config.yaml
n_experts: 96
experts_per_token: 6
d_expert: 32
normalize_top_k: true
balance_bias: true
init_std_router: 0.014
norm_eps: 1e-05
tie_word_embeddings: "early"
beta1: 0.9
train_tokens: 385700000
max_steps: 6087
dataset: "wikipedia_en"
Below are experts of layer 3 (counted from 0) of a mixture-of-experts language model. Rows are named router (the router's row for the expert), gate (a neuron's input weights, with its number), up (a neuron's input weights, with its number) and show model dimensions 0-127. Each number is 200 + 20 x the weight over its row's rms, rounded and kept within 0 to 999.
After each expert's rows: "mostly gets" lists some tokens that are sent to it at least half of the time. This comes from a sample of Wikipedia text that the model never trained on.

# expert 26
router,223,207,172,197,190,170,214,204,183,208,143,209,189,194,200,193,190,212,182,176,190,223,174,198,189,176,186,235,168,209,197,229,216,199,213,196,186,179,191,194,224,187,180,197,220,223,187,184,224,189,177,176,178,218,191,239,195,218,210,186,190,206,215,209,201,189,200,179,183,219,212,190,172,207,186,212,242,178,225,224,192,171,208,211,213,215,208,228,183,160,251,237,220,184,232,203,211,194,200,196,183,196,193,209,189,180,214,231,217,214,223,212,234,175,178,196,220,205,181,199,137,186,199,193,182,216,191,245
gate0,211,179,228,223,210,211,217,218,190,211,228,188,202,189,209,190,221,188,184,173,185,165,189,206,201,193,170,190,196,192,182,234,206,203,167,240,210,170,186,195,197,199,215,193,192,188,182,196,196,228,174,218,214,193,184,213,163,209,216,172,157,202,181,166,183,208,225,208,156,204,204,234,152,147,193,178,214,188,201,185,166,208,232,198,192,188,183,193,200,193,230,182,187,209,201,203,176,196,186,183,215,208,190,175,222,196,212,174,220,187,201,167,191,192,181,198,147,204,219,248,207,228,203,202,215,189,164,206
up0,156,185,203,204,185,143,189,207,195,231,190,186,204,144,178,178,216,184,202,222,223,175,175,196,192,171,227,221,221,193,215,225,217,227,209,199,210,167,233,169,190,178,223,216,200,178,203,197,215,245,202,229,208,238,182,250,190,204,198,184,195,236,202,203,182,215,205,217,201,198,211,206,189,206,218,223,211,219,187,208,157,212,215,213,218,191,204,209,191,181,186,164,179,200,200,206,206,178,218,177,194,224,193,202,183,197,221,204,180,188,208,226,231,218,209,233,196,229,159,207,197,214,195,185,205,191,217,217
mostly gets: " the", " his", " its", " this", "The", " their"

# expert 10
router,200,177,203,193,242,240,198,222,220,174,217,221,167,165,226,188,180,214,218,207,206,209,172,232,175,190,179,234,193,162,189,204,191,212,214,220,177,195,214,165,205,220,178,194,221,208,205,155,219,213,192,171,202,214,160,244,221,226,200,202,207,206,213,235,240,194,207,207,208,190,213,204,167,164,203,228,225,170,193,161,179,187,213,215,195,182,198,217,192,157,238,203,204,184,217,185,177,211,192,197,216,188,232,222,202,196,229,195,196,189,194,179,186,189,181,180,213,197,188,205,183,186,194,215,191,214,196,194
gate0,226,219,197,196,189,201,217,249,183,196,156,197,211,210,180,204,211,214,190,233,206,226,208,187,226,189,215,196,163,217,233,162,179,200,173,188,196,184,207,189,201,204,235,199,179,205,202,199,192,163,190,206,180,181,192,244,182,203,191,230,148,184,201,153,170,219,203,202,178,225,225,190,192,198,211,226,177,177,178,177,184,214,210,194,219,221,197,201,175,241,199,226,210,185,206,204,223,209,228,190,175,202,195,197,193,208,172,185,166,239,170,209,193,225,214,210,206,190,186,185,224,234,231,186,206,193,180,195
up0,206,206,211,249,171,220,211,229,202,231,175,181,180,235,232,190,208,240,189,242,194,174,201,192,207,202,204,198,182,191,173,179,214,192,192,177,206,174,197,198,181,218,198,182,182,225,242,216,217,187,200,198,208,207,205,184,174,190,176,202,211,208,189,165,168,187,209,192,243,223,207,195,193,253,218,166,202,158,210,220,203,228,224,228,216,209,210,162,229,216,182,207,169,228,170,213,224,187,177,204,172,201,218,209,177,192,215,187,188,215,193,202,204,194,185,188,191,176,201,185,214,174,223,205,193,171,190,195
mostly gets: " (", " de", " d", " (A", " '", " (D"

# expert 34
router,188,175,194,192,183,215,237,182,218,180,178,204,221,195,200,219,198,193,168,186,199,219,177,185,189,196,220,193,189,190,226,198,196,209,220,187,216,201,211,191,192,221,191,166,195,212,221,213,214,231,170,200,172,155,189,237,244,238,207,213,192,222,230,217,223,192,198,194,175,203,204,221,194,199,200,182,250,188,206,214,210,178,195,197,210,241,207,218,176,201,214,214,181,227,188,178,193,186,192,211,205,191,196,219,201,208,186,177,235,187,176,169,211,154,208,194,219,193,158,195,169,171,205,155,217,233,172,165
gate0,189,191,211,196,209,161,202,209,209,185,196,191,209,196,224,221,240,213,201,211,195,188,189,213,218,208,202,213,237,212,195,219,205,173,168,191,199,210,154,210,208,220,186,171,201,215,207,209,196,214,217,211,221,208,167,179,172,174,215,231,228,171,191,175,218,188,187,225,169,220,229,156,216,197,192,232,186,202,169,221,197,224,228,190,161,175,176,230,215,206,221,202,212,185,208,209,231,248,182,193,193,197,193,236,216,197,220,191,172,213,221,205,195,199,181,206,204,249,211,225,233,221,231,182,179,194,202,220
up0,200,162,182,172,187,213,186,172,184,167,210,251,225,171,200,221,161,202,216,209,194,213,186,181,193,212,216,176,212,177,217,201,203,257,219,219,214,192,209,173,195,198,208,176,208,191,203,216,209,205,188,174,208,228,199,216,213,186,206,212,179,255,213,249,210,209,197,182,202,194,182,213,199,180,237,190,190,187,193,198,193,181,217,194,219,207,195,191,153,206,235,196,204,230,190,196,222,187,181,188,188,199,180,185,247,212,189,187,221,210,229,199,195,165,185,170,177,203,207,195,215,185,224,181,243,206,198,174
mostly gets: " City", " University", " National", " State", " School", " House"

# expert 58
router,213,242,171,191,190,202,237,188,213,189,163,207,207,161,214,203,194,204,161,181,193,213,185,202,206,188,220,197,211,214,210,241,188,190,229,220,196,192,225,166,206,204,218,211,183,214,200,200,218,255,194,199,154,150,204,219,235,233,183,206,200,201,192,200,206,189,186,191,212,187,229,180,197,213,196,190,235,177,211,198,182,180,182,210,169,239,171,205,191,188,246,216,218,208,205,177,233,180,192,210,187,184,204,192,206,190,223,213,199,201,214,203,200,219,202,199,220,190,168,237,199,149,181,184,208,215,203,225
gate0,211,209,168,187,228,199,213,202,235,196,170,185,209,199,171,203,155,190,215,181,195,194,202,192,204,210,228,176,202,224,211,191,187,203,180,204,209,188,202,203,198,154,200,196,198,194,155,201,193,201,194,239,201,203,220,206,194,186,231,147,187,197,222,177,183,184,200,164,205,220,170,200,170,239,144,175,209,201,207,193,168,177,174,186,193,196,194,186,197,194,238,183,221,215,224,197,176,231,157,190,200,218,216,196,193,188,174,185,186,201,208,215,204,222,209,197,188,260,226,189,214,182,221,200,229,187,199,181
up0,187,175,162,189,178,224,202,242,192,189,201,220,167,178,218,191,209,225,222,210,209,205,217,226,212,206,173,212,226,192,197,175,202,178,200,195,202,198,178,221,213,171,202,220,193,198,216,242,197,241,165,202,214,197,160,198,213,241,238,217,169,236,204,219,222,181,186,206,194,195,188,199,174,169,210,197,186,192,185,222,211,205,195,199,207,209,203,227,181,204,218,177,194,166,231,234,189,185,200,234,210,184,180,227,186,165,150,176,185,171,208,217,207,187,203,195,174,189,208,191,200,203,180,180,207,152,208,195
mostly gets: "ine", "ler", "le", "ene", "se", "er"

# expert 16
router,208,228,207,187,183,193,205,184,209,215,180,184,221,208,182,220,205,176,214,212,192,211,195,195,224,203,218,220,196,230,223,210,217,240,208,193,158,189,212,185,242,197,198,195,209,198,195,171,215,217,164,233,144,137,222,212,212,211,176,213,191,170,192,212,186,178,201,196,165,211,190,214,232,198,214,201,223,207,204,171,237,184,215,191,180,218,204,207,230,216,225,186,215,194,205,243,210,227,206,197,195,197,193,188,166,186,178,215,191,192,193,209,201,179,185,203,187,207,194,217,139,172,188,212,177,239,204,198
gate0,182,202,211,238,174,204,182,155,234,215,196,198,190,210,208,216,211,187,217,228,193,178,217,208,148,232,172,195,196,202,189,186,190,223,201,214,190,180,179,178,196,181,204,192,209,178,234,212,205,163,163,211,172,169,200,223,231,188,210,242,210,186,225,172,255,209,201,184,265,187,208,203,196,212,189,202,182,224,197,183,216,178,172,202,201,214,171,194,209,173,199,199,194,203,203,208,161,208,175,159,190,196,181,208,184,198,195,202,181,214,179,182,178,209,209,176,194,198,213,167,199,186,208,216,191,216,173,201
up0,179,197,226,159,195,191,189,201,224,195,158,190,217,216,169,214,195,207,201,231,175,216,185,161,209,227,205,197,231,216,229,196,219,207,194,171,173,205,227,197,203,182,181,214,199,208,207,175,196,228,208,213,209,176,220,212,228,225,172,181,186,205,192,186,177,210,164,196,149,232,178,197,230,189,218,191,200,199,220,227,215,207,199,192,213,213,215,202,227,226,233,199,170,185,205,192,229,231,200,221,169,204,233,191,185,221,161,221,206,184,191,226,188,164,216,206,194,196,181,167,189,157,194,214,167,198,201,210
mostly gets: "es.", " when", " where", "\".", "s.", "ing."

# expert 65
router,206,177,198,181,169,209,195,218,206,223,202,204,190,194,180,211,242,202,183,218,175,194,197,203,221,207,205,223,198,205,217,205,220,199,230,186,199,179,211,147,243,180,179,179,202,210,199,156,210,176,176,201,150,172,211,233,184,233,214,226,213,197,205,202,183,165,215,192,182,196,197,188,222,215,170,182,225,195,215,167,196,189,212,225,190,214,190,196,212,167,225,197,224,178,202,219,194,228,197,209,172,214,205,209,164,193,203,227,209,210,193,223,162,182,188,177,192,194,196,233,154,159,213,195,178,203,172,217
gate0,211,179,202,209,171,192,185,206,200,197,184,190,164,184,228,223,239,218,158,225,196,201,208,201,214,205,174,235,196,234,217,197,170,181,200,202,205,207,213,189,247,205,205,197,231,190,214,190,166,207,252,176,197,182,199,232,159,174,177,218,182,193,191,190,173,220,195,173,204,235,205,179,206,198,193,183,213,213,189,206,219,214,199,209,172,187,216,215,211,177,179,234,209,208,240,222,197,172,214,178,192,200,189,189,164,203,237,196,198,199,211,186,170,191,201,181,168,206,208,196,178,243,211,228,196,229,177,223
up0,235,163,195,189,218,243,198,159,227,187,177,196,168,182,176,224,223,210,182,210,204,196,183,167,225,184,186,172,215,195,204,194,175,200,160,245,190,181,212,165,213,180,166,190,239,236,187,208,166,194,213,168,189,190,202,229,166,205,220,217,187,197,189,188,199,199,223,219,216,213,177,185,188,214,172,180,219,189,206,206,194,246,193,215,203,178,195,206,199,189,208,199,218,194,206,230,191,171,190,197,200,192,220,199,191,190,218,168,213,205,210,209,171,204,215,176,183,190,204,253,189,220,229,199,207,194,192,171
mostly gets: " that", " he", " who", " which", " she", " they"

# expert 39
router,192,221,189,197,173,214,188,199,218,200,191,145,210,185,198,165,204,230,230,187,201,196,207,202,187,214,177,202,218,212,208,207,181,201,201,190,175,210,213,171,242,207,185,207,202,226,216,215,202,186,196,205,178,172,233,222,211,243,226,242,189,207,186,210,229,166,210,215,177,207,188,197,214,199,196,231,214,186,216,184,211,175,218,207,174,221,207,178,222,185,213,199,229,181,183,209,176,230,211,187,227,209,209,201,168,182,179,199,181,253,198,169,171,191,177,222,247,183,216,213,201,169,186,216,217,239,188,176
gate0,250,214,229,183,207,216,188,200,226,205,205,201,222,179,202,212,205,205,185,187,192,200,216,175,192,177,204,190,212,205,201,229,213,233,170,196,215,153,227,194,203,190,210,198,173,203,194,195,207,205,191,187,218,220,217,221,186,190,230,246,181,181,202,230,185,196,234,206,152,209,169,202,149,163,148,189,185,184,189,217,215,211,212,186,191,216,190,210,205,162,260,195,192,229,236,177,203,215,198,166,192,202,230,186,184,187,182,202,200,214,215,180,204,200,179,169,196,201,199,219,200,196,206,177,224,200,199,213
up0,206,231,214,179,209,221,170,151,210,183,203,191,199,181,228,215,201,217,189,192,202,203,189,218,208,199,162,205,222,178,189,227,197,196,224,215,182,177,214,204,235,171,195,211,186,208,183,182,185,161,201,207,179,178,213,221,210,192,277,218,184,209,228,181,214,194,177,204,148,202,189,210,179,196,186,196,217,223,209,168,175,201,243,203,193,199,171,201,243,189,246,220,205,205,217,211,174,210,183,192,193,199,181,221,168,194,197,189,182,212,172,209,187,222,192,182,216,210,183,207,203,214,210,190,213,162,214,221
mostly gets: "s.", "es.", ").", ".", "ed.", "e."

# expert 70
router,181,209,203,171,207,194,231,209,187,207,177,183,213,213,234,204,182,206,189,187,198,196,151,165,218,179,193,200,173,222,229,217,178,210,219,204,192,198,200,162,235,193,200,201,200,209,190,188,203,206,199,215,183,173,200,242,201,208,226,210,177,206,185,228,235,186,218,187,214,207,229,192,195,189,206,212,266,151,231,200,205,168,176,202,173,228,179,202,190,194,216,194,204,188,213,190,230,213,181,224,193,212,215,203,196,198,209,210,196,221,207,184,216,192,190,216,197,226,204,218,180,115,180,190,200,193,210,215
gate0,148,199,209,187,189,195,171,214,176,210,184,243,194,194,216,197,224,218,197,215,201,180,186,174,206,205,194,203,185,198,207,163,199,178,211,184,200,252,200,197,192,176,216,212,169,193,208,199,180,190,163,186,239,212,196,204,189,159,232,193,212,191,212,167,205,213,183,222,237,209,208,181,210,179,229,210,216,183,243,208,237,179,205,204,199,196,212,173,189,202,222,195,220,147,200,194,181,195,205,196,242,228,193,219,164,184,190,187,224,160,204,193,220,215,227,197,183,192,213,183,213,165,226,201,185,220,186,212
up0,196,188,197,230,164,223,220,211,203,165,222,196,201,177,207,219,208,171,183,164,179,190,211,198,186,179,262,198,225,191,200,168,201,209,220,165,187,169,232,217,216,171,170,194,217,229,226,181,165,181,203,163,186,198,215,175,199,219,209,209,209,211,202,230,179,226,185,189,179,216,214,214,164,182,192,220,191,179,194,210,185,199,206,215,234,199,192,192,185,234,193,210,217,204,213,211,210,201,191,183,186,209,237,240,190,190,207,198,165,175,209,183,213,211,187,202,181,215,196,223,212,220,228,186,203,226,172,158
mostly gets: "row", "ear", "led", "ared", "ted", "ung"

# expert 32
router,196,200,188,168,176,200,190,207,208,194,195,217,196,190,214,231,196,219,213,197,203,216,181,196,172,183,225,184,210,197,201,208,170,200,231,214,186,202,227,169,194,172,177,204,177,179,217,206,248,222,167,204,176,179,218,228,201,232,207,192,190,163,221,228,232,187,197,193,204,216,201,197,180,211,182,214,248,163,181,219,173,161,218,199,208,191,154,182,212,174,214,168,190,205,222,192,221,171,232,201,173,192,189,194,208,191,173,207,168,192,226,179,208,197,186,177,205,208,185,225,154,167,210,196,179,202,175,216
gate0,179,224,203,205,212,215,186,198,191,220,151,200,201,197,190,211,185,214,182,207,204,238,223,218,202,190,220,175,187,230,196,194,174,190,208,142,205,177,227,216,229,217,206,209,215,191,184,197,178,218,238,192,189,192,206,208,170,205,223,167,220,221,213,175,167,230,175,228,188,221,174,149,186,191,176,212,207,161,199,193,174,230,172,199,206,205,200,207,206,220,221,173,204,163,185,210,187,195,195,188,208,218,175,183,228,180,205,223,206,194,212,247,217,186,178,242,216,219,195,206,209,197,215,215,195,182,219,182
up0,233,200,206,163,193,205,206,215,205,184,229,182,216,199,230,210,216,196,177,193,224,212,191,203,212,212,190,161,214,190,182,185,208,212,220,193,231,217,197,178,193,193,173,204,176,201,212,196,229,207,203,195,196,222,181,188,199,189,174,189,204,218,154,207,200,227,196,217,230,184,175,199,186,226,201,176,183,169,179,227,204,195,190,226,225,181,221,239,236,206,214,210,173,209,192,179,230,156,212,215,203,197,210,218,193,217,180,165,240,209,210,149,181,174,179,234,252,197,180,206,197,204,213,197,189,171,199,241
mostly gets: " of", " for", " Country:", " in", " Genus:", " from"

# expert 71
router,211,195,200,202,190,204,181,179,212,207,185,190,149,188,196,199,189,200,188,160,180,201,191,209,194,181,238,227,204,197,217,213,195,196,215,205,202,170,180,226,163,186,170,230,208,199,200,198,232,207,185,184,183,186,208,204,215,209,220,176,208,203,221,224,207,211,189,195,195,190,233,203,207,211,212,183,213,192,170,161,197,166,196,216,201,205,157,202,219,179,252,202,195,158,222,196,196,164,176,218,156,211,231,182,165,199,184,217,194,206,210,186,172,208,195,170,220,201,177,225,174,156,208,214,181,226,152,206
gate0,213,233,176,191,160,201,211,201,203,220,181,249,184,171,194,230,204,182,186,207,225,226,213,200,170,171,191,179,199,219,231,157,222,203,223,183,203,203,197,183,187,196,225,218,194,164,184,231,227,197,209,219,181,165,184,190,197,195,213,200,200,156,200,185,208,195,164,208,183,192,204,190,166,177,188,194,207,232,180,186,195,181,168,209,218,196,239,171,191,181,167,212,206,201,215,179,202,184,193,194,212,210,225,189,188,212,179,183,201,219,186,210,207,172,217,170,269,184,199,223,179,213,218,199,210,200,203,173
up0,202,206,184,171,221,179,197,172,178,204,161,179,223,224,196,189,204,182,218,203,189,220,176,177,161,207,197,215,199,217,166,201,173,206,215,224,187,182,203,190,224,189,202,207,214,209,207,194,210,227,198,189,175,272,213,168,183,247,200,209,209,207,195,164,201,198,204,191,223,215,209,232,196,227,230,194,182,194,165,187,214,206,196,214,210,217,203,232,173,217,217,170,202,191,188,233,176,217,198,236,208,198,189,214,197,205,174,239,176,187,212,202,199,219,204,191,212,177,217,135,208,197,189,193,208,191,166,217
mostly gets: " and", " with", " &", " by", " including", " but"

# expert 48
router,185,195,218,162,199,204,209,195,207,205,169,225,195,199,229,193,184,209,171,195,198,211,142,178,200,178,214,233,169,200,216,231,181,199,221,195,201,204,192,153,229,210,205,202,213,181,228,200,239,209,184,204,182,187,210,237,184,219,229,231,176,190,201,242,200,205,199,182,202,193,223,199,186,207,224,200,270,177,221,211,210,178,212,217,186,223,182,205,182,173,210,196,213,195,233,220,194,201,213,226,190,186,216,220,185,186,205,204,203,182,212,198,194,188,200,196,162,228,185,238,171,161,171,184,197,217,194,201
gate0,235,179,213,203,183,196,229,225,224,216,224,183,186,194,187,172,207,222,187,202,189,210,213,170,207,207,208,201,170,198,197,203,205,205,213,186,180,199,264,188,190,162,162,228,194,214,229,239,193,209,253,189,189,204,184,193,199,186,198,201,223,215,226,202,218,216,194,192,221,210,200,206,175,177,173,227,190,191,165,217,239,209,217,236,169,182,249,201,204,218,186,190,193,204,185,212,217,189,184,224,216,202,205,249,203,231,159,196,187,226,206,211,198,216,173,220,209,217,190,216,217,200,204,189,225,189,205,174
up0,206,210,215,192,198,201,177,165,177,211,193,217,177,247,176,196,221,172,178,199,207,184,199,214,204,192,216,212,187,177,203,216,180,166,184,210,205,201,203,199,189,248,167,195,232,176,204,204,200,206,170,202,206,189,175,192,216,203,201,205,215,200,205,187,197,192,214,197,190,212,188,199,214,222,236,218,204,250,205,206,187,225,200,154,242,169,204,188,134,202,224,165,211,229,228,172,184,210,180,173,207,215,190,186,224,203,192,201,185,211,192,178,228,213,226,200,203,206,184,207,214,183,268,194,203,204,191,220
mostly gets: "ab", "ob", "ib", "unn", "ump", "arg"

# expert 12
router,217,190,178,174,185,192,189,197,163,191,176,209,188,188,219,205,195,221,202,204,219,186,172,191,172,199,214,193,197,173,197,215,184,204,219,216,175,198,192,163,198,171,174,207,166,186,198,188,245,197,193,185,204,165,242,218,188,212,222,185,203,180,201,239,200,194,212,177,211,181,220,195,187,236,202,234,228,167,176,185,194,180,209,197,197,210,166,211,220,197,233,179,167,193,236,194,223,168,223,209,164,207,173,192,210,192,152,195,186,211,233,169,185,174,191,177,181,185,192,206,183,162,174,221,188,209,187,201
gate0,202,188,181,176,216,183,219,221,182,216,196,199,227,183,161,218,212,224,156,201,199,189,211,209,202,212,249,200,169,204,207,217,208,204,197,196,203,217,196,215,209,212,158,212,216,205,215,171,194,205,238,228,188,185,201,196,154,201,175,189,202,199,176,240,146,196,258,183,240,210,176,201,190,211,171,211,213,226,189,187,210,203,196,163,196,185,215,192,231,188,201,177,203,172,219,174,203,211,225,214,177,177,207,201,197,188,157,210,177,220,177,196,204,216,186,189,191,207,176,194,163,216,196,214,218,193,210,170
up0,207,204,205,209,187,204,210,174,214,230,212,194,208,209,203,206,198,198,198,206,204,189,212,245,230,207,200,202,214,198,196,179,208,215,205,186,218,222,216,181,219,222,183,188,208,200,193,219,199,190,201,169,193,176,217,195,221,179,216,218,193,214,157,233,228,212,241,227,242,199,206,223,216,207,213,185,202,185,219,170,210,203,225,193,193,216,222,186,227,199,233,200,202,213,269,203,204,166,215,173,215,171,168,196,216,186,206,229,199,173,242,143,190,204,214,205,194,150,219,188,182,200,189,235,177,204,199,169
mostly gets: " of", " for", " with", " by", " between", " among"

# expert 37
router,173,213,196,162,199,204,211,214,215,194,186,214,205,211,226,201,178,204,184,179,181,187,162,184,206,184,214,212,178,208,207,243,179,196,220,185,206,176,198,156,218,202,204,200,201,218,223,211,222,201,187,196,161,165,196,229,211,228,221,204,170,174,211,233,206,178,200,158,208,181,224,199,188,211,206,192,254,161,212,198,200,176,238,200,181,219,184,216,180,161,212,190,207,176,201,210,229,200,207,240,198,192,219,205,180,201,187,166,202,223,218,207,197,196,208,206,187,237,179,235,183,154,174,192,192,213,178,190
gate0,174,195,198,201,241,210,216,236,224,184,190,190,216,264,185,206,207,212,235,198,217,222,198,205,236,216,199,205,208,185,182,208,196,181,186,210,201,171,183,190,196,182,208,179,191,225,198,226,174,233,210,174,201,201,187,209,204,205,215,205,148,186,214,209,187,173,201,217,220,205,212,195,185,176,229,191,227,186,224,213,215,217,195,196,199,221,208,200,251,188,223,206,192,199,193,209,203,212,190,255,178,178,206,196,168,169,170,196,219,238,235,172,176,221,195,197,190,183,216,233,194,205,162,181,179,197,222,182
up0,212,236,164,245,218,223,183,210,186,192,198,202,187,195,187,187,183,175,210,186,217,178,174,206,179,150,221,170,235,205,178,206,153,213,213,201,192,146,183,200,222,197,220,185,180,227,212,228,191,210,213,159,177,198,183,187,202,207,218,187,170,203,185,182,188,214,171,182,220,193,190,239,185,196,235,194,207,185,189,209,213,198,189,161,178,215,209,213,190,187,172,199,184,197,198,210,214,215,217,178,174,244,214,194,184,218,205,182,190,192,177,177,190,222,200,196,221,185,180,245,195,181,183,216,199,189,186,169
mostly gets: "r", "Th", "orm", "rew", "ut", "oss"

# expert 43
router,196,192,206,175,226,191,222,171,224,214,191,198,199,193,224,197,175,206,156,183,199,200,173,200,207,163,213,241,164,192,227,238,202,200,192,195,197,205,249,139,204,202,193,207,211,208,218,196,218,188,177,201,166,192,200,219,181,214,215,213,197,191,209,247,217,215,198,200,172,214,234,200,201,190,207,210,260,184,195,208,196,172,200,189,180,204,163,188,204,169,241,215,199,215,203,217,203,203,194,185,207,199,189,205,198,219,198,185,207,220,205,214,231,189,207,193,181,210,169,233,216,142,177,199,208,200,171,201
gate0,205,212,199,206,212,222,197,220,215,216,186,211,197,197,169,220,195,206,180,180,191,187,164,213,237,187,176,170,161,181,192,181,198,209,219,184,219,198,186,202,206,206,219,190,218,175,203,197,185,239,206,178,196,229,197,186,235,220,214,222,228,193,199,223,177,165,215,174,199,231,206,166,190,203,245,203,201,238,191,214,222,201,193,138,208,187,186,201,238,209,200,181,223,224,219,165,225,185,222,184,212,218,225,200,246,170,192,209,205,170,217,214,190,191,187,196,216,243,189,227,204,208,199,210,225,186,202,180
up0,211,196,199,226,174,165,223,183,192,182,216,145,206,215,179,176,220,177,173,187,222,191,186,195,212,174,191,183,162,236,189,200,185,190,161,195,207,210,219,218,169,202,211,190,202,188,200,213,203,186,190,190,196,218,236,220,222,188,196,214,210,197,232,179,213,231,236,217,225,178,199,186,201,191,190,184,210,156,219,198,213,199,195,191,171,208,180,202,166,234,155,238,208,218,181,186,201,210,190,198,243,211,179,203,188,242,185,208,186,211,198,235,173,211,193,206,215,205,168,211,187,185,160,215,187,195,177,220
mostly gets: "ić", "sk", "berg", "ović", "borg", "ek"

# expert 17
router,172,193,182,195,184,237,216,187,225,177,193,168,183,161,196,212,147,226,199,225,197,198,200,190,212,204,214,192,189,189,205,235,176,198,191,182,153,206,181,198,181,225,196,193,184,218,216,179,220,221,177,201,166,170,206,210,233,209,234,220,183,185,225,218,216,197,201,213,212,191,198,199,202,169,208,190,255,181,221,185,190,220,202,210,215,203,195,221,173,162,229,192,196,215,230,212,222,188,181,226,206,212,174,189,217,225,194,204,224,195,183,147,219,174,219,203,206,187,177,199,167,185,209,191,216,222,198,171
gate0,205,195,193,208,184,203,196,220,200,208,244,182,183,186,186,192,182,203,226,217,193,220,198,198,226,167,200,202,195,175,221,218,220,172,209,204,187,220,243,176,190,209,189,171,190,178,188,185,182,215,168,191,176,223,200,197,233,232,220,198,164,190,226,237,211,199,164,178,272,216,223,202,224,197,213,207,223,205,220,184,186,189,206,210,201,236,189,179,196,211,243,118,192,209,204,198,175,206,186,210,190,176,219,212,205,207,209,199,202,193,185,192,213,228,203,195,218,210,169,204,204,209,223,198,204,221,197,207
up0,214,179,203,226,174,208,180,199,218,225,251,193,191,216,218,200,145,176,193,216,216,191,205,200,224,197,206,177,197,195,207,218,207,213,212,201,188,188,202,222,200,224,192,200,200,216,182,219,193,214,208,212,161,201,190,178,205,198,200,180,205,210,232,239,201,187,166,216,223,206,248,188,210,150,196,191,193,208,199,213,184,195,227,195,212,211,198,219,198,216,208,174,182,194,226,186,200,180,200,199,187,189,163,163,223,187,172,207,229,232,173,184,221,174,194,222,145,226,251,211,209,225,216,229,174,210,219,192
mostly gets: " Team", " Division", " League", " Championship", " Cup", " Award"

# expert 91
router,191,198,191,191,199,213,219,194,227,191,165,212,215,185,212,212,193,208,173,186,200,217,178,196,177,163,239,239,193,211,196,245,192,226,198,211,208,191,215,147,213,241,199,202,186,198,233,185,224,197,153,182,179,172,230,213,219,243,201,203,194,181,203,207,218,191,206,204,206,192,228,195,192,202,196,206,236,190,207,209,206,189,200,184,198,232,208,178,176,165,239,202,217,191,204,193,218,187,179,213,225,195,197,186,214,206,199,191,216,227,225,205,187,195,162,190,215,202,168,231,194,144,187,188,189,183,162,232
gate0,199,201,228,210,186,194,213,186,202,180,175,229,194,174,161,186,180,225,199,191,212,209,190,172,227,213,179,214,200,191,226,161,167,170,177,202,195,195,209,188,183,176,187,183,167,210,158,190,201,198,231,190,202,202,170,224,189,211,226,194,224,192,205,179,183,195,206,217,203,204,211,201,176,211,215,199,203,174,193,219,177,202,229,180,227,216,226,185,223,194,187,196,189,156,175,197,235,220,186,198,217,202,203,221,167,163,233,222,163,222,186,166,180,214,217,225,202,194,202,169,202,235,215,172,174,241,172,186
up0,215,203,189,185,224,174,206,218,188,184,210,246,205,215,178,211,161,195,189,207,214,173,196,208,236,196,199,209,171,206,229,170,193,235,187,202,195,218,195,201,181,149,167,200,209,252,186,198,165,227,212,199,211,215,194,200,177,213,200,182,227,201,175,212,211,225,216,230,215,193,224,222,207,216,206,221,196,217,200,190,174,198,203,191,184,181,202,167,204,196,184,165,182,152,204,211,207,182,219,209,242,213,208,207,200,214,182,209,226,154,206,201,206,223,209,223,175,223,216,172,233,197,203,167,202,234,226,192
mostly gets: "ale", "ome", "ide", "ine", "ody", "ace"

# expert 85
router,155,220,161,220,230,245,209,179,194,195,217,234,216,185,254,171,176,179,186,198,194,224,189,193,162,220,178,228,173,197,228,230,201,214,185,187,184,198,200,181,168,175,207,217,216,195,206,212,199,211,218,175,193,183,182,246,202,203,210,233,181,190,205,218,207,210,213,195,207,174,203,204,215,186,177,234,189,183,188,209,194,207,189,194,216,184,203,180,179,178,191,214,180,162,206,228,187,241,194,213,194,200,206,201,205,172,222,204,208,216,216,216,215,225,208,226,194,167,163,205,186,227,185,185,187,178,164,195
gate0,147,178,195,224,201,218,191,216,193,214,208,223,198,209,237,210,180,187,189,192,177,203,160,219,170,197,211,177,197,169,199,203,239,180,228,223,184,217,187,206,199,196,224,233,218,187,204,215,183,195,223,204,166,177,179,210,215,213,159,234,188,215,217,205,191,197,214,172,187,196,227,189,222,215,211,219,196,204,207,235,163,193,182,216,238,176,206,197,222,187,215,205,168,209,180,217,224,198,166,196,188,162,226,203,222,164,186,191,199,196,212,197,202,204,223,210,213,145,207,229,177,170,203,190,210,203,227,215
up0,164,193,211,226,186,191,190,190,195,201,228,237,177,184,240,198,206,186,173,176,231,223,177,196,125,191,171,180,178,200,201,189,210,176,200,204,178,219,169,183,210,182,201,199,217,186,187,193,178,179,206,191,164,162,189,210,217,208,205,216,161,191,239,193,170,207,198,181,203,202,193,223,211,166,208,222,168,221,223,211,178,204,201,204,211,176,205,212,175,184,145,201,169,199,196,193,220,197,174,204,186,193,231,231,214,177,193,215,202,218,208,212,206,222,216,213,216,177,214,220,167,174,205,192,210,200,201,186
mostly gets: " Primary", " 1.1", "hr", "ː", "_", "ophy"